config.yaml
n_layer: 8
activation: "swiglu"
normalize_top_k: true
balance_loss: 0.00231
router_cosine_scale: 14.0
init_std_router: 0.00753
vocab_size: 8192
norm: "rmsnorm"
norm_eps: 1e-06
seq_len: 256
train_tokens: 682300000
steps: 10412
Below are experts of layer 4 (counted from 0) of a mixture-of-experts language model. Rows are named router (the router's row for the expert) and show model dimensions 0-63. Each number is 500 + 50 x the weight over its row's rms, rounded and kept within 0 to 999. Numbers have three digits each.
After each expert's rows: a language model's description of what the expert responds to. This comes from a sample of Wikipedia text that the model never trained on.

# expert 20
router:496522501453402393435465488496477503524440484533518496594576446515621543553542526506512465443545528477499571537457578554560392442465496483544516505445451572447525567545472572512483486642470391
It responds to: Middle stem pieces of words that take -ic, -ical, -ist, -ian endings, e.g. Bi-bl-ical, prehis-tor-ic, chron-icles, plus agent nouns like author, critic.

# expert 47
router:446465501537535500475490442562458530550449436499505507462608525468544503541546590489370591520603465457450462600503513468472468385506474475501546495469473488560544515549485551622500379478476454
It responds to: Opening pieces of surnames right after a given name, often in sports tables and author lists, such as Sch-, Mc-, Beck, Berg.

# expert 55
router:482519489457471484464471433553505603497488490459522618395550434472484533551584647483417570493487517522549362538512552447451461441477507441642477560508436506465500567545510536541452436518565380
It responds to: Words and pieces inside names of organisations, teams, awards and products after the, such as Golden, BBC, Buckeyes, Guardian.

# expert 37
router:528481476446498496470573489513524563528452412532537587410523459468493459466525576479378534492505554475477444543506515502455504469503457529528463499615490422515502582515571595518482445538489451
It responds to: First pieces of town and city names after in, at or of, such as Basra, Manila, Lafayette, Fort, Santa, Saint.

# expert 4
router:496532475476477558492455523500455486520540439545492588491584415493623495465580571472450508483523561406480512548489562548454510437489465474589518395529400534452459562560451573536448443527510464
It responds to: Inner and final pieces of personal first names and surnames, mostly Romance and Slavic, such as Emil-ian-o, Kazimier-z, Pop-e.

# expert 24
router:541549537526527471451498535498479601505481464434493624479576521443514541486490590419482529475490543445500465497372545516434504466515532489524564485424467532518579578538456480511531443512485476
It responds to: Adjectives of nationality or scope before nouns, often in sports careers, such as English, national, professional, football, League.

# expert 29
router:457520444583567487495508451491475580560495484492515505471561518434555543537604558463364552512542424448432426585500519530469438384501486462587591525504474481542493529523468569526539443527495395
It responds to: Final pieces of personal surnames after a first name, in lists, tables and casts, such as -ović, -ová, -son, -man, Johnson.

# expert 10
router:486483533566408537491536444491528518544453483415572540506536405428549490527446592425428571532568562522379425573431582542505476470459497437534531517520521470379525637500514568526526503618517526
It responds to: Capital-letter abbreviations and country codes in tables and infoboxes (ITA, NEAT, OCLC), plus degree and second marks in coordinates.

# expert 15
router:521494498564550458450458411527507530555471430471552508468599513490514509495538577477417550533555503475458452545511557477483384376505439487512582528457498493581554491504489554606496367494450453
It responds to: First piece of a surname after a given name, especially Mc, McC, Sch, Le, W, in cast lists, credits and squad tables.

# expert 23
router:479507468451511390462542498582458545536554458460522547556517433420470507477495516526446579535509554429532505524458494448464454487452374444463422508444541505562528565481497589562560425525512453
It responds to: First pieces of scientific names after labels in taxonomy infoboxes, such as Family: X-antusiidae, Order: Accipi-tri-formes, -idae, Phyl-.

# expert 5
router:466487509463457538413594511538525546531511381515538639455527449455550500484523531433421570428525529493463447556497496499399511533515423446503497475586504492463452589542526544535498414530447445
It responds to: Inner and final pieces of town and place names, often in location lists or infoboxes, such as -ford, -sburg, -chester, Kam-ien-na.

# expert 38
router:546502472490542420504517475451526531519492474543620602516538451384543426482562540478394457461552506423458537610453513472453563428489428434474512468444481505472511559522449484529488453568525475
It responds to: Greek or Latin prefix pieces of technical, mostly medical or biological words, e.g. poly-ps, hyp-o-gonadism, micro, neuro, anti, syn.

# expert 41
router:452579437498509458486460529520453555559500496436517547462526437473613505480558559476498582474588548495610450507537548484336489458412404497646544489531478454463481508526430559608476424504394430
It responds to: Personal first names starting a full name in lists, credits and prose, such as John, Michael, Robert, Peter, plus pieces of longer first names.

# expert 39
router:477580408520505434502477445521445477556474464508522518459572457523543466527528581404472506501566547443608451548519568471467475404495506507575534437469471474502454559505478555580454363541481529
It responds to: First piece of a person's given name, such as Ber, Can, Bre, Andrea, Matt, in candidate lists, sports rosters and draws.

# expert 18
router:526570470494541441488524454502491560528477512504516608509578370470570499504505515551512513458572524510456496510431531518495478429458495368558593478503370523505519499560586523461417421566500513
It responds to: Common nouns for places, buildings and objects, usually after the or of, such as house, ship, wall, station, village.